{
  "n_layer": 9,
  "d_model": 384,
  "n_experts": 48,
  "activation": "swiglu",
  "router_score": "softmax",
  "balance_bias": false,
  "lr_router": 0.000286,
  "norm": "layernorm",
  "norm_eps": 1e-05,
  "seq_len": 1024
}
Below are experts of layer 6 (counted from 0) of a mixture-of-experts language model. Rows are named router (the router's row for the expert), gate (a neuron's input weights, with its number), up (a neuron's input weights, with its number), down (a neuron's output weights, with its number) and show model dimensions 0-191. Each number is 128 + 24 x the weight over its row's rms, rounded and kept within 0 to 255.
After each expert's rows: "comes after" lists some tokens at least twice as common just before its tokens as in all text. This comes from a sample of Wikipedia text that the model never trained on. Tokens count by the router's weight.

# expert 10
router [ 97 147 156 136 132 122 116 122 117 107 121 156 112 167 130 140 136 129  93 113 173 149 144  94  77 139 119 155  94 115 124 131 141 116 117 121 129 159 122 104 151 100 122 121 107 155 147 168  94 117 167 172 125 125 142 147  81 156 104 131 165 134  71 166 136 118 154 110 149 129 143 135 151 127 159 138 160 105 105  81 136 128 147 140 114 111 141 122 137 155 152 131 172  97  93  94 114 117 155  77 130 125 115  90 146 100 160 116 150 141 154  99 107 123 112 139 141 101 166 138 101  95 139 107  85 124 123 147 141 152  96 142 120 117 101 149 107 115 141 156 150 107 140 109 168  98 139 193 144 135 157 100 124  83 126 103 128 126  80 150 115 148 159 104 113 138 120 124  98 134 104 150 122 143 138 112 114 100 149 140 110 136 157 108 100 158 148 140 110 140 161 172]
gate1 [135 129 134 137 130 119 122  88  97 191 169 144 112 120 128 147  77 158 124 132 150 131 100 121 156 120 133 156 148 132 129 115 120 129 133  76 102 127 149  92 141 138 103 129 125  58 107 117 137 120 135 104 124 128 140 176 115 151 146 129 127 128 115 120 118 111 155 101 114 121  96 113 149 185 114 127 141 161 157 101 108 129 145 121 105  91 132 146 131 123  90 133 120 123  89 113 178 160 112  86 145 116 160 114 137 129 140 108 116 123  75  89 135 125 137 137 126 116 136 145 119 154 147 132 150 158 127  95 177 139 124 119 106 140 166 112 110 141 136 133 133 148 140 158 171 122 162 121 128 103 168 137 129 137 140 132 129 117 159 149 152 111 102 135 126 118 113 113 121 120 145  94 115 128 115 102 137  81 108 120 160 145 120 130 120  71 118 100 107 146 166  91]
up1 [104 135 130 142 141 105  97 142 201 122 113 154 153 169 136  98 160 109 127  96 132 135 157 139 105 155  99 142 125 123 126 129 105  87 101 123 137 121 117 115 154 145 143  76 121 143 129 131 137 107 122 119 113 149 122 117  94 137 146 107 124 111 151 130 156 118 184 116 126 140 156 137 153 122 122 130 188 132  95 153 127 157 132 135 140 147 122 109 133 137 105 142  92 128 176 128 141  64 128 145 149 156 106 154  65 109 158 160 110 164 112 165 133 135  91 141 150 176 143 128 172  64 146 125 140 126 126 127  79  60 100 116 132 164 152 117  93  89 160  89 147 118  92 143  96 111 129 138 197 143 132 155 152 121 144 160 132  94  75 161 115 121 142 135  91 151 158 117  87 127 125 153 163 153 109  99 120 116 130 127 121  82 107 150 139 108 113 107 159 100 104 107]
down1 [137 104 151 133 123 149 147 148 108 148 104 104 154 106 118 137 123 106 132 108 121 116 144 147 116 141 129  95 139 119 138 131 112 116 127 130 126 114 188 139 169 163 113 140 130  93 149 107  82 141 137 150 148 117 145 157 164 114 148 139 169 127 111 147 113 105 132 170 123 119 112 120 101 128 122 100 118 124 109  85 126 116 106 125 123  76 146 125 115 147 152 119 114 123 117 129 126 128 132 144 155 164 121 148 125 147 117 150 140 164 110 141 143 123 139 150 137 116 134 164 140 113 146 142 136 135 100 125 174  76 128 101  94 130 168 108 198 119 143 113 116 158 173 131 146 141 150 210 193 130 119 156 124  95 119 156 146 122 122 130 154  95 121 113  88  91 170 148 169 121 134  97 123 117 173 176 173  93 132 113 130 125 110 100 122  93 127 127 148 130 120 108]
comes after: "c", "t", "l", "T", "-", "b"

# expert 11
router [173 161 103 116 166 152 126 158 101 124  51 138 111 108 168  92 138 187 139  95  98 106 137 123 133 116 155 127 125  75 114 112 120 139 153 142 146 139  75 116 148 142 159 185 124 128 112 202 118 142 100 115  84 131 120 163 158 120 144 128  92 121 126 144 128 129 135 151 124  98 113 145 127 106 134 123 108 185 128 143 136 133 164 136 114 102 124 102 134 133 150 125 101 136 149 137 125 113 112 174  70 107 143 129 114 119 113 126 144 137  99 109 105 145  83 122 131 169 134 111 141 123 132 119 148 152 107 114 169  88 135 104 173 144 129 106 123  94 127 132 123 137 106  97 143 162 135 119  98 144 138 122 154 132  97  97 124 121 150 159 165  95 140  81  98 156 160 119 100 120 103 101 140 133 144  69 118 131  91 138 112 103 119 107 161 129 146 167 134 101 103 142]
gate2 [ 89 122 152 157 164 123 116 103 155 115 156 124  78  86 132 145 114 129 154 109 132 131 134 156 128 134 108 113 157 140 131 108 135 135 130 126 120 136 168 119 132  92  95 134 121 112 125 108 130 162 160 164 136 118 126  86 112 136 121 141 142 130 127 133 107 138 102 128 157 152 134  93 144 129  98 123 109 148 170  96 126 125 112 141 131 167 122 152  81 102 130 106 123 109 153 121 135 158 101 112 170 105 102 133 135 181 128 139 162  93 133 153  89 114 149 123 120 136 178 130 173 149 125 113 140  66 138 159 123 113 128 141  87 109 131 114 136 133 128 158 133 143  87 138 141 154 108 107 149 126 112 144 141 107 163 162 129 146 118 138 134 114 135 104 144  93 101  91 121 146 119  92 120 150 183 129 139 142 120 131 146 169  97 139 115 136  94 127 161 158 139 101]
up2 [151 119 126 117 103 159 136 114  83 160 127 124 140  77 113 158 124 133 143 151 112 115 139  69 154 153 166 114 109 122 143 144 126 106 109 157 151 146 130 152 106 166 130 119 172 168 137 130 126  91 109 127 160  63 148 106 138 116 155 106 131 113 119 109 102 100 149 127 122 115 134 122 141 124 147 157 195 136 107 150 121  97 106 171 151 142 141  73 144 122 156 134 143 191 121 145 122 110 163 132 141 127 115 144 102 138 159 146  64 180 117  91 127 128  75 160 142 116 105 101 147 129  99 189 142 151 150 142 130 175 144 104 144  99 194 129 162 138 140 126 106 123 142 123  97 104 130 156 136 120 169 109 158 135 115 149 113 170 106 173  96 120 130 129 131 168 159 142 113 106  91 135 143 138  72 139 105  84 190 139 123 116 148 114 146 114 163 146 129 127 147 134]
down2 [145 152 152  82 169 145 171 148 170 117 187 162  73 151 167 154 117 139 134 144 158 128 145 135  65 170 133 122  83 158 121 143 127 154 146 105 110 128 107 109 106 158 146 142 140 104 146 120 131 134 116 153 101 114 132 101 112 122 115 136  95 125 166 100 107 148 136 184 124 138 149 121 113  98 113 156 132 152 129 148 129 134 110 150  84 130 142 129 125 144 115 154 140 110 133 168 128  95 121  89 130 130 126 120 135 120 165 120 124 115 131 160 148 101 126 127  91 110 120 126 122 129 104 135 133  97 130  95 127 121 131 156 170 120 110  53  95  98 135 134 216 140 141 147 177 131  89 125 139 140 118 114 126 146 109 125 136 121 169 141 128 157 102 156 145 123 116 152 120 139 153 152 144 114 121 122 110 149 104 126 146 136 154 121 111 143  78 130 120 135 128 125]
comes after: " ", "0 ", ") ", "1 ", "2 ", "3 "

# expert 35
router [142  62 128 109 119  84  95 100  94 137 145 123 139 121 101 170 109  98 122 132 167 145 132 149 121 181 164 101 124 112 124 126 147 149 134 110  75 121 155 153 139 140  86 147 112 106 114 169 143 139 158 139 163 121 127 132 120 130 142 169 115 127 124  97  52 131 145 145 138 122 109 106 182 157  67 156 149  68 148 125 119 111 172 101 135 107 132 150 145 127 154 123 128 136 162 140 107 107 104 164 136 117  87 125 104 131 122 103 124 103 147 147 114 150 168 139 107 130 136 151 115 113 109 162 147 147 130 135 121 157 130  92 117 129  84 113 139 143 140 121 121 137 164 145 128 108 117 148 147 102 141 148 118 141 122 124 142 131 145 142 131  91  85 145 186  86 134 105 124 143 133 102  89  83 134 118 116 160 189 117 106 169  97 136  96 120 115  94 119 109 118 116]
gate2 [129 108 124 135  91 120 118 134  63 122 137 154 139  67 128  94 114 120 101 151 119 132 144 160 120  81 114 141 144 150 136 127  95 144 111 138 161 111 155 161 133 114 132  57 105 160 140 116 188 155 133 108 120 107 141 131 170  94  61 139 167 131  95 127 157 111 128 175 110 125 124 112 117 105 144 145 113 140 128 129 128 137 120 127 176 102 132 141 132 158 143 109 159 103 121 144 117 125  84 145  80  82 142 147 113 150 111  98  72 151  87 119 120 144 169 125 123 142  75 176 127 128 107 152 127 116 129 161 163 113 136 132 137 151 159 130 124 139 195 161 145 144 107 112 106  97  99 103 152 148  97 103 139 167 119  95 147 112 134 119 144 164 144 176 142  99 110 131 147 113 122 125 120 126 164 119 164 162 131 136  98 114 142 169 112 116 140 120  86 113 161 134]
up2 [141  87 163 163 170 129 136 102 122 135 135 100 134 168 129 144 164 124 110 160 118 131 151  97 137 136 131 154 120 132 153 153  96 149 163 135 133 143 151 110 124 132 102 169 127  83 142 134  82  97 139 160  82 167 169 115 128 140  61 109 124 132 111 170  94 139 146 121 124 106 126 109 119 158 129  75 110 144 113 114 120 151 135 149 120 141 150  95 134 147 118 127 139 135 132 135  93 168 129 155 111 141  69 129 140 122 111 120 118 155 102 151 146 131  63 162 146 137 128  90 156 153 126 153 116 166  98  97 162  55 121 118 125 122 152 138 127  98 151 152 134 121 187 143 138 136 161 108 102 162 122 140 128 130 104 130 112 172 121 107 144 129 117 131 131 127  83 110 108 124 132  93  82 116 101 127 154 128 134 145  78 158  92 117 116 130  75 154 122 128 160 144]
down2 [152 119 130 146 169 110  96 123 103 142 108 137  87  95 129 123 140 103 128 117  90  94 134 121 119 160 156 137 140 133 170  98  80 115 122 161 142 124 120 131  96  99 112 148 110  89 118 139 134 117 116 151 129 124 137 108 138 146 150 110 124  94  88 134 173 127 119 144  96 103 111  86 140 131 142 125 127 153 116 134 169 170 116 157 115 120 141 130 169  94 146 144 155 129 136 104 124 155 138 126 168  87 145 116  92 111 104 131 129 137 123 123 118 202 167 114 159  37 129 133 157 120 118 152 160  84 159 133 165 118 126 112 154 115 121 114 135 136 119 124 108 152 127 143 125 141 138 117 113 132 128  87 118 153 157  87 116 158 123 109 113  97 135 153 119 133 150 144 154 137 100 125 126 137 131 119 161  98 111 122 121 117  97 151 104 164  95 114 119 135 115 156]
comes after: "to ", "not ", "and ", "is ", "be ", "that "

# expert 41
router [108 154 135 129 116  94 128 123 108 135 101 124 110 129 130  88 153 122 121 121 120 151 127  85 135 105  92 129  95  82  97 111  95 125 123 130  97 131 121  92 129 120 143 104 150 134 146 126 112 132 105 122 119 169 144 136 161 116 148 116 157 136 122 109 115  79 118 113 145 150 109 166  97 153 120 136 140 146 118 158 125 161 127 101  59 112 140  98 127 157 120 118 130 134  81 117 131 143 113 137 130  64 107  96  93  97  90 105 136 136  95 149 117 108 127 134 119 135 100  95 129 120 110 133 141 172 127  94 151 161 117  98 175  96 119 127  77 102 143 159 109 157 104 150 177 139 145 153 141 163 123 134  91 100  86 148 167 136 172 119 156 148 143  83 146 118 162 137 137 108  93 138 144 186 126  96  98 108  97 112 160 100 123 135 130 128 118 141 112 135 140 162]
gate2 [128  93 134 129 129 114 151 121 128  96 133  78  90 121 136 134 118 118 133 148 182 158 125 125 138 115 120 162 124 120 121 142 107 130 131 107 106 140 135 121 126 112  91 123 111 116 143 115 143 112 146 103 116 114 114 117 120 124 127 123 117 117 144 190 108 145 120  71 160 133 164 209  98 128 123  85 137 131 148 123 119 112 134 178 111 203 128  98 133 107 126 129 148 131 158 162 151  90 158 145 110 121 117 110 148 100 141 174 119 148 122 135 140 158 134 132 153  97 184 118 105  91 155 118 182 125 111 107 123 104 152 108 113 100 128 164 127 138 168 115 140 108 110 142 135 129 111  95 100 136 119  92  97 128 151  92 119 140 163 124 122 175  98 135  30 109 139 132 136 128 131 149 163 130 130 131 127 147 162 121 139 132 121 174 165 137 119 107  88 141 209 142]
up2 [144 111 169 101 135 131 169 133 119  86 131 155 137 170 122 124 111 150  91 135 121 126  86 140 112 175 140  67 184 117 157  94 118 115  70 112 130 128 137 132 118 129 118  91  96 103 159 106 132  95 100 141 153 173 135 120 108 107 140 163 110 111 124 137 128 139 115  99 121 176  85 136 125 134 159 136 113  94 148 133 122 143 150 161 112 147 148  80 132 129  98  82 124 124 118 136 144  82 169 145 136 123  95 154 137  95 132 116 110 181 120 141 147 152 152 148 120 109 165  95 123  87 143 154 202 102 150 106 120 137 141 133 118  89 149 134 135 123 151 138 143 161 101  87 165 139 165 126 111 170 135  85  81 135  69  88 101 121 146 103 127 159 180  82 118 147 139 160 136 141 127 146 142 154 121 131 107 104 169 112 117 123 163 159 148  93 139 158  56 103 138 126]
down2 [162 156 136 114 113 146 118 123 122 159 119 168 112 132 151 109 127 104 117 111  97 117  63 105 118 102 153 167 127 118 114 131 112 167 108 118 136 162 128 116 143  93 120 166 126 123 149 164  91 110 102  89 137 165 110 109 190 113 108 132 117 129 105 168 102 140 135  72 100 137 131 114 113 135 141 130 146 151 174 147  88 124  83 112 141 137  99 113 116 101 162 118 132 138 119 136 121  88 123 113 119 117 142 141 173 157 130 136 161 167 123 124  70  98  97 145 121 124 121 125 141 155 141 143 139 124 156 159 120 171 145 106 130  98 113 127 121 148 129 118  79 129 110 154 104 108 154 156 100 100 114 133 161 148 137 145 147 149 139 139 108 126 141  78 111  92 168 142 154 126 153 123 123 122 137  96 116  93 111 161 119  98 121 132 158 125 158 106 137  27 154 159]
comes after: "R", "A", "S", "C", "M", "B"

# expert 0
router [164  95 122 119 112 155 131 134 102 161 123 135 162  83 127 154 151 168 115  75 121 147 149 129 176 127 109  95 147 125  86 115  85 126  86 170  88  87 114 147 108 120 106 113 138 126 118 147 153 136  97 141  91 106 159 140 175 130 109 151  83 156 117  99  94 108 132 113 106 110 163  99 154 154  98 110  76 120 109 153 125 147 138 140 141  97 148 147 105 146 116 111 146 163 128 141 148  84 118 103 156  96 163 139 127 122 146 138 126 158 104 101 130 152 157 129 126 135 151 100 143  90 114 119 139 137 119 145 166 145 163  90 112 122 172 126 163  97 134 167 126 129 145 115  82 125 150  90 149  96  83 127 124 125 156 147  76 134 140 120 153 139 124 131 182 142 150 112 137 103 125 129 141 108 124 138  90 147 134 142 149  96 145 130 132 107 160 124 132 176 174 140]
gate2 [109 172 107 105 132 159 125 144 153  97 169 120 134 135 108 101 117 116 131 116 121 148 106 159 125 126 105 143 142 134 105 131 136 142  88 132 131 114  99 160 104 103 149 128  99 160 146 121 124  94 139 119 139 141 129 176 142 137 133 142 122 173  91 119 163  94 137 140 130 123 117 125 116 177 149 142 113 137  73 115  98 131 171 151 143 138 129 163 149 132 124 152 135 123  46 115 101 107  84 141 153 158 167 135 115 104 125 148 107 116 114 107 169 115 147  79 123 116 170 146 150 108 144 121  83 113 128 138 129 123 133 167 140 103 140 130 125 187  95 137 138 112 107 138 165 143 120 140 162  91 133 100 107 170 103 162 113 100 108 145  92 160 150 104 136  78  43 169 132 112 146 126 127 156 116 141 119 162 109 163 121 117 137 109 162  73  78 131 146 152 105 101]
up2 [145 127 117 167 136  99 108 140 111 120  78 136 133 150 114 152 107 151 115 148 147 141 155 108 115 145 160 135 143 123 125 131 144 130 131 104 130 145 153 117 139 122 128 145 162  99 157 161 105 180 113 135 142 158 129 103 124 117 106  84 141 115 148 144 160 146  96 129 117 160 108 120 109 101 130 148 185 129 131 106 116 138  86 154  85 142 139 131 141 135 109  91  96 128 172 144 137 154 119  81  89 135 114 108 136 142 107 149 145 125  97 109 141 149 135 134 118 162 110 165  91 118 132 137 120 138 148 173 167 163 160 120 115 152 118 110 135  97 162 143 106 120 132 140 157 119 124 119 109 152  82 120 128  84 124 122  98 159  69 111 152  62  83 176  73 127 156 161 129 101 116 132 121 134 189 134 110 132 128 124  61  98 144 144 140 171 146 142 135 118 178 134]
down2 [185 132 112 151 129 114 112 100 104  92 109 115 164 125 133 134 147 125  98 128 124  93 121 107 106 171 124 159  96 168 106 139 133  98  62 124 124 106 168 130 192 151 122 123 143 146  93 117 129 140 150 144 128 114 132 127 150 100 111 140  85 123  92 136 134 141 159  64 138 122 135 113 180 151 118 155 134 141 145 140 172 123 116 105 119 106  76 154 126 153  97 113 161 130 106 125 140 163 153 134 116  99 131 109 134 134  67 133 126 113 123 130 142 155 128 141 170 159 154  70 142  99 113 133 119 135 125 140 126 154 125 127 107  98 116 146 154 129 139  97 139 142 134 160 114 121 131 113 128 157 170  86 128 117 170 140  63 142 197 139 116 140 124 105 122 154 146 141 134 150 164 158 111 156 102 128 155 138 154 100 125 143 131 149 152 161 144 183  95 120 160 122]
comes after: ", ", "| ", ". ", "and ", "- ", "by "

# expert 40
router [145 109 171 118  95 147  99 132 152  91  76 126 155 111 102 110 133 111 153 137  98 149 158 117 106 121 153  73 156  98 139 178 149 143 159 155 129 118 105 145 118 125 115 154 125 116 152 129 101 136 148 180 118 164 130 128 161 133 140 104 120 126 128 156 109 127 112 110 101 145  96 101 125 162 127  82 135 159 178 144 147 160 129 147 160 154 121 112  90 126 177 137 139 147 135 135  88 134 113 132 143 147 133 130 143 144 148 129 156 185 149 145 116 136 161 119 112 138 141 116 149 152  53  96 143 147 169 153 152 153 104 146 163 129 145 130  91  81 149 168 109 160 133 120 143 135 140 112  93 171 114 169 155 113 116 123 159  94 160 121  99 150  87 110 103 123 135 118 122 119 100 120 152 130 129 104 142  85 100 131  99  79 142 114 131  90  94  90 110  89 136 161]
gate1 [110 121 166 133 115 154 136 107 119 131 130 132 154 143 117  84 108 131 163 123 101  99 146 177 107 195 136 170  94 156 136 133 156  88 129  99 157 114  90 138 117 112  92  98 147 105 129 113 139 149 132 135 122 141 144  94 112 144 132 119 164 100  90  77 129 111 105 154 129 166 158 157  97 139 108 126 104 110 118 123  98  87 153 101 130  98 158 142 128 137 166 161  95 139 135 131 166 180 139 121 147 134 156  95 146 126 107 126 181 130 162  85 153  90 125 146 112 146 142 118 125 125 160 138 101  96 167 170 117 111 147 126 125  91 118 137 181 129 145  30 150 119 107 124 123 163 145 157  83 138 144  94 126 112 127 137 127 125 162 112 120 150 165 123  94 119 119 129 149 118 157 111 131 161  66 127 109 137 148  91 120 125 162 139 128 108  99  92 161  91 124 111]
up1 [141 134 153 134 140 122 153 121 119 119 122 115 146 135 139 112  90 133 119 113 133 114 138 112 155 137  98 117 116 109 112 142 117 149 134 112 117  89 152 137 146 109 131  96 127  96 163 116 155 123 141 124 146 156 130 127 124 127 123 106 156  84 141 138 124 101 135 140 114 139 126 131 130 155 130 134  82 142 144 127 128 113 142  87 118 132 140 110 136 173 121 118  50 141 124 124 111 124 120 136 147 126 118 120 157 141  68 132 147 121 102 120 167 125  97 182 107 144 124 159 140 131 133 117 121 146 132 144  99 135 100 115 116 106 111  89  95  94 113  72 155 175  85 171 156 124 168 125 103 148 127 129 120 108  69  80 171 158 143 104 128 152  75 113 112 135  63 140 103 156 132 154 119 145 152 115 132 148 140 112 119 122 159 121 133 127 115 128 163  53 159 107]
down1 [106 113 137 145 157 124 139 146 108 140  52 121 141  95 165  88 130 121 102 112 128 127 127 124 137 131 121 127 135 145 124 114 133 119 161 135 148 126 112 135 152 141 132  96 152 132 122 116 116 151  93 119 119 127 143 131 134 128 137 121 144 140 119 128 255 178 138 140 147 131  94 155 143 118  71 116 148 117 153 121 125 129 150 140 133 121 145 110 128 112 124 138 129 136 116 115 123 130 136 141  97 107 137 159 132 144 128 120 109 123 178 139 130 110 126 105 118 115 116 153 114 119 138  87 125 115 141 123 122 128 111  97 136 113 112 118 127 126 125 126 111 118 132 129 143 113 147 127 107 145 115 116 116 148 119 137 145 142 145 147 128 113 116 125 126 222 141 121 138 118 138 131 141 109 124 139 126 172 145 132 124 125 122 140 140 129 151 131 119 175 158 114]
comes after: "\n", " ", "1 ", ")", "|", "2 "

# expert 45
router [148 164  76 129 116 109  80 156 141 123 183 141 116 140 163 183 151  75  98 169 124 129 114 116 139 101  78 134 120 112 127 118  90 151 141 149 111 123 134 151 103 185 155 147 102 111 115 120 111 115 107 155 117 105 148 152 146 129  95 144  91 126 171 161 145 129 109 191 148 132 139 144 100 104  87 140 106 120 130 118 123 137 145 137 145 145 154 124 120 141 127 137 106 130 133 132 133 105 119 130 165 122 170 183 127 169 113  88 153 128 148 134 101 120 147 138 128 125 122  94 122 125 129 113 129 115 117 110 137  99 144 134 138 143 126 124 108 107 142 117 164 133 139 120 107 145 150  97 162  65 133 145 104 142 167 181 133 106 165 125 133 125  97 132 146  88 163  94 159 141 160  85 175 115 126 155 143 165 131 126 140 111  69 124  82  96 121 154 115 153  85 103]
gate1 [158 122  83 108 142  95 129 123  98  83 122 156 132 154 118 109 110 156 117 126 114 114 108 149 132 139 100 116 160 158 104 150 123 135  92 164 125 150  80 163  89 127 128 146 153 136 136 104 165 144 161 112 149 185 124  99 102 125 151 131 123 118 111 118  85 146 133 144 122  99  99 101 119 117 142  99  75 179 134  88 125 137 116 142  95 121  77 131 120 127 119 140 118 163 104 170 100 140 102 137 129  93 126 146  68 137 132  95 121 107 151 154 125 130 152 119 128 138 157 146 112 112 127 113 174 144 152 129 116 138 147 143 116 138  90 119 165 136 105 160 141  89 102 150 163 132 158 100 110 129 156 146 126 112  93 100 171  98 119 122 132 169 134 120 121 169 125 133 110  88 171  97 117 149 168 105 134 146 151 105 152 138  83 133 147 124 150  99 127 157 103 154]
up1 [168 114 111 112  93 117 130 133 142 151 154 117 143  88 157 150 159 113 128  92 105 129  94 136 149 114 114 121 118 147 124  83 135 122 131 140 173 113 165 117 146 131 108 110 113 120 112 111 111 180 103  76 122 133 139  98 175 188 136 172 141 113 177 125 112 142 122 107 140  99 155 164 114 154 141  95 137 123 128  90 159 172 162 191 114 142 137 136 153 120 119 121 107 123 141 119 144 143 135 116 120 141  98  85 111 128 132 134 165 137  93 149 122 112 133 114 178 145 119 167 148 137 173 124 106 141 125 149  94 121 108 120 152 122 119 129 126 128  94 119 116 130 135 125 130 103 152 123  89 135 114 114 108 150 150 155 139 159 127 125 131 114 107 178 177  99 140 124 104 133 166 124 114 126 104 139 156  55 116 117 124 123 149 181 117  95 119 130 102 127 115  86]
down1 [103 142 107  96 142 119  98 120 111 123 127 133 172 131  98 166 149 127 145 113 132  97  86 122 197 125 121  76 106 125 127 108 135 162 118 109 109 105  84 111 138 110 154 133 121  84 153 147 155 143 138 125  76 119 149 131 144 146 132 134  93 170 138 105 132  91 124 164 150 162 190 116 159 144 102 151 162  97 145 115 154 106 145 110 174 119 153  99 120 113 118 128 111 141 137 116 194 159 141 131 124 139 110 148  61 179 139 133 108 124 135 114 145 100 100 149 137 152 107 119 112 139 118 146 119 130 144 115 118 122 136 116 144 114 114 158 120 133 125 158 132  94 133 128 174 163 125 130 120  70 113 119 146  60 110  82 103 116  99 153  76 154 121 124 139 151  98 116 149 109 163 113 123 138  82 134 108  99 130 108 161  92 135 139 134 127 133 132 120  95 119 147]
comes after: "| ", "G", "D", "o ", "; ", "P"

# expert 20
router [149 124 160 166 187 167 108 191 137 143 133  89 184 159 136 114 118 135 134 129 106  89 164  97 113  99 176  97 124  68 132 104  77 121 142 139 172 136  74 128 132 125 175 177 140  97 130 145 102 140 113 154 104 147 169 158 156 130 125 122 122 136 109 134 111 129 103 162 102 110 121 112  95 138 123 138 120 187 110 164 132 146 135 127 137 114 107 153 126 110 163 132 113 104 146 123 130 120 139 127 116 135 178 125 117 167 126 132 118 115  95 164 159 172  99  98 131 141 134  70 145 118  99  72 135 154 112 101 136 115 117 149 178 131 118 106 113 117  79 161 121 121 152 116 133 103 163 100 134 156 140  99 113 127 102 106 133 109 145 140 135 110 125 141 126 126 170 130 139 108 119 102 128 152 148  87 123 111 114  90 100  93 121 109 128 138 133 170 122 147 116 148]
gate1 [143  76 108 138 132 137 176 118 127 145 133 122 123 112 102 138 107 110  98 109 130 123 131 111 162 127 132 140 194 113 116 118 161 136  94 119 105 130 135  83 109 139 152 101 136 119 139 129 109 106 154  86 140  94 132  95 145 147 114 157 163  94 109 116 133 118 136 104 135 145 177 111 100 134 149 128 154 137 142  88 132 146 123 123 134 118 119 109 100 120 130 153 113 142 113 104 144 107 130 137 130 150 124 137 122 104 120  86 194 115 166 148 111 160 194 109 101 172 134 127 114 117 126 127 159 123 146 191 128  91 117 151 117 134  96 158 116 128 151 114 159 128 117 109  77 125 148 162 116 146 139 138 127  93 191 110 131 122 167 131 137 123  96 135 106 102 131 116 183 195 132 144 133 147 127 111 132 141 135 136  95 116 184 100 128 107 109 173 117 159 139 106]
up1 [101 135 146 149 127 112  84 138 136  99 132 187 155 141 167 106 112 122 126 129 111 125 130 137 132 118 137 146 135 132 103 114  98 114 173 134 156 137 144 162  95 126 146 151 123 144 116 157  85 136  96 177  87 186 127 136 101 128 146 104 115 149  76 138 147 124 167 125  96  64  57 157 137 119 127 122 139 109 116 118 160 118 108 161 121 106 154 114 163 123 102 120 117 114 138 103 144 132 149 134  89 145 122 125 139 112 123 150 103 121 139 124 131 133 155 100 141 139 149 150 127 137 135 107 113 132  76  91 133 153 119 100 114 127 148 166 137 150 124 143 117 115 189 134 143 110 103  87 120 123 102 131 117 163 128 164  82 138 133 138 137 124 161  96 128 146 131 108 132 130 121 133 176  91 168 116 141  90 108 133 155 156 124 149 160 125 129  88 163 143 156 187]
down1 [113 130 115 106 152 130 122 149 159 143 175 135 153 126 127 119  98 154 106 134 132 112 152 139 129 135 119 147 190  92  85 127  80 151 170 145 131 138 102 114 157 144 147 136  89 145 139  89 149 108  96 116 153 118  74  70 136 137 150 134 112 139 135 134  70 171  99 111 115 108 112 121 153 134 114 145 150 133 147 141 157 106 138 137 165 110 116 109 139 123 155 107 120 156 150 114 102 110  88 123 157 172 155 120 110 118 149  90 129 121 113  82 128 143 121 141 157 147 104 117 129 144 123 112 102 131 143 129 110 114 123  92 128 106 133 105 151 126 109  88 141 110 102 144 126 111 108 129 107  89 103  79 154 144 112 144 126 176 113 117 126 147  83 174 163  70 104 107 122 117 128 141 111 123 105 146 131 141 114 102 146 143 119 121 140 115 153  82  92 121 170 140]
comes after: "| ", ", ", "(", "; ", "– ", "\" "

# expert 17
router [152 155 126 145 161 169 123 140 128 110  95 123 136 115 148 105 118 160 114 124  85 137 162 118 166 121 172 127 113  92 114 132 104  98 141 155 128 143  71 109 135 145 177 173 147 132 124 184 121  95 125 143 113 124 131 172 181 108 147 137 114 126  86 123 132 103 115 138 101  93 132 157 121 133 128  93 103 175 119 178 140 158 144 111 122 128 151  95 164 111 149 147 127 148 146 119 143 111 141 122 127 141 163 118 136 128 137 152 141 173 100 116 120 161  85 153 121 119  91 114 131 127 113 110 106 159 122  99 136 116 115  95 182 123 107 133 108 102 111 160 138 138 120  99 133 151 155  72 127 150 128  95 150 118 105  82 117 108 140 158 130 103 141 106 121 149 169 118 123 131 101 124 156 123 157  62 120  83  92 122 103 121 133 117 131 127 125 174 105  87 134 137]
gate1 [109 119 106 172 119 164 118  89 149 161 157 169 134 149 146  94 141 134 155 132 109  73 108 123 120 115 111 130 145 151 136 116  69 113 116 114 132  99 144 127  98 107 139 134 107  84 147 139 108 111  77 127 133 154 160 147 168 112 121 128 120  86 144 150 155 113 155 118  85 108 132 141 143 152  87 119 166 110 106 117 145  85 133 141 106  96 121  59 122 138 133 121 145 168  98 131 130 109 132 117 121 122 132 139 169 100 164 128 114 114 130 109  80 115 121 113 166 109 104  95 127 168 117 119 151 168 104 103 100 147 130 116 137 144 151 114 101 138 146 144 109 137  81 146 144 138 105 105 162 159 121 178 129 119 129 171 156 156 108  90 141 156 114 121 161 135 181 141 147 126 131 105 107 152 110 134 131  99 109 145 156 123 120 109  91  90 140 160 123 168 114 103]
up1 [133 103 139 172 121 155 134 126 163 102 114 117  64 107 115 166  77  93 134  82 146 150  75 133 201  92 159 150 132 113 131 129  97 111 110 112 147 135 122 138 128 134  84 103  93 123 109 155 114 116 182 117 135 118  93 158 132  98 125 115 169 137 122 121  98  99 130 104 115 127  97 127 145 120 121 104 183 167 116  77  65 121 122 113 127 166 104 158 145  95 124 136 161  63 134 148 105 127  85 160 120 125 134 167 100 160 118 127 132 127 125 120 135 133 117 123 117 116 115 108 150 132 145 115 125 133 114  99 121 117 112 134 110 106 191 186 159 179 127 145 141 143  99 119 119 117  93  75 136 140 120 107 130 163 102 108  98  93 131 123  89 134 132 143 158 162 119 105 132 115 111  96 164 122 129 124 191 138 117 145 143  95 115 154 129 159 110 126 121 138 155 152]
down1 [125 144 118 109  90 104 151  76 103 103  90 128 164 161 130 137 146 146 147 170 143 177 179 147 100 111 108 130 146 144 110 126 155 147 116 116 130 132 172  86 121 127 115  92 133 104 116 118 111  86  89 134 107 148 119 101 121 195 116 119 111 104 138 145 136 110  99 138 136 139 116 135 110 127 108 160 115 118 151 104 133  86 121 150 122 126 130 105 181 121  83 141 156 148 141 146 113 105 135 145 108 157 126 166 144 145 165 110 130 137 140 137 122 122  86 198 159 100 129  87 146 109 160 128  84 142  73 140  90 154 114 138 121 136 123 149 104 153 135 113  75 154 146 138 175 100 120 108 175 138 125  84 104  95 165 164 115 141 124 112 137 121 144 135 137 155 176 183 154 121 130 112 127 140  87 132 119 174 176 114 183 103 141 127 135 134 157 131 101 131 101 127]
comes after: "| ", "0 ", "0", "; ", "(", "1 "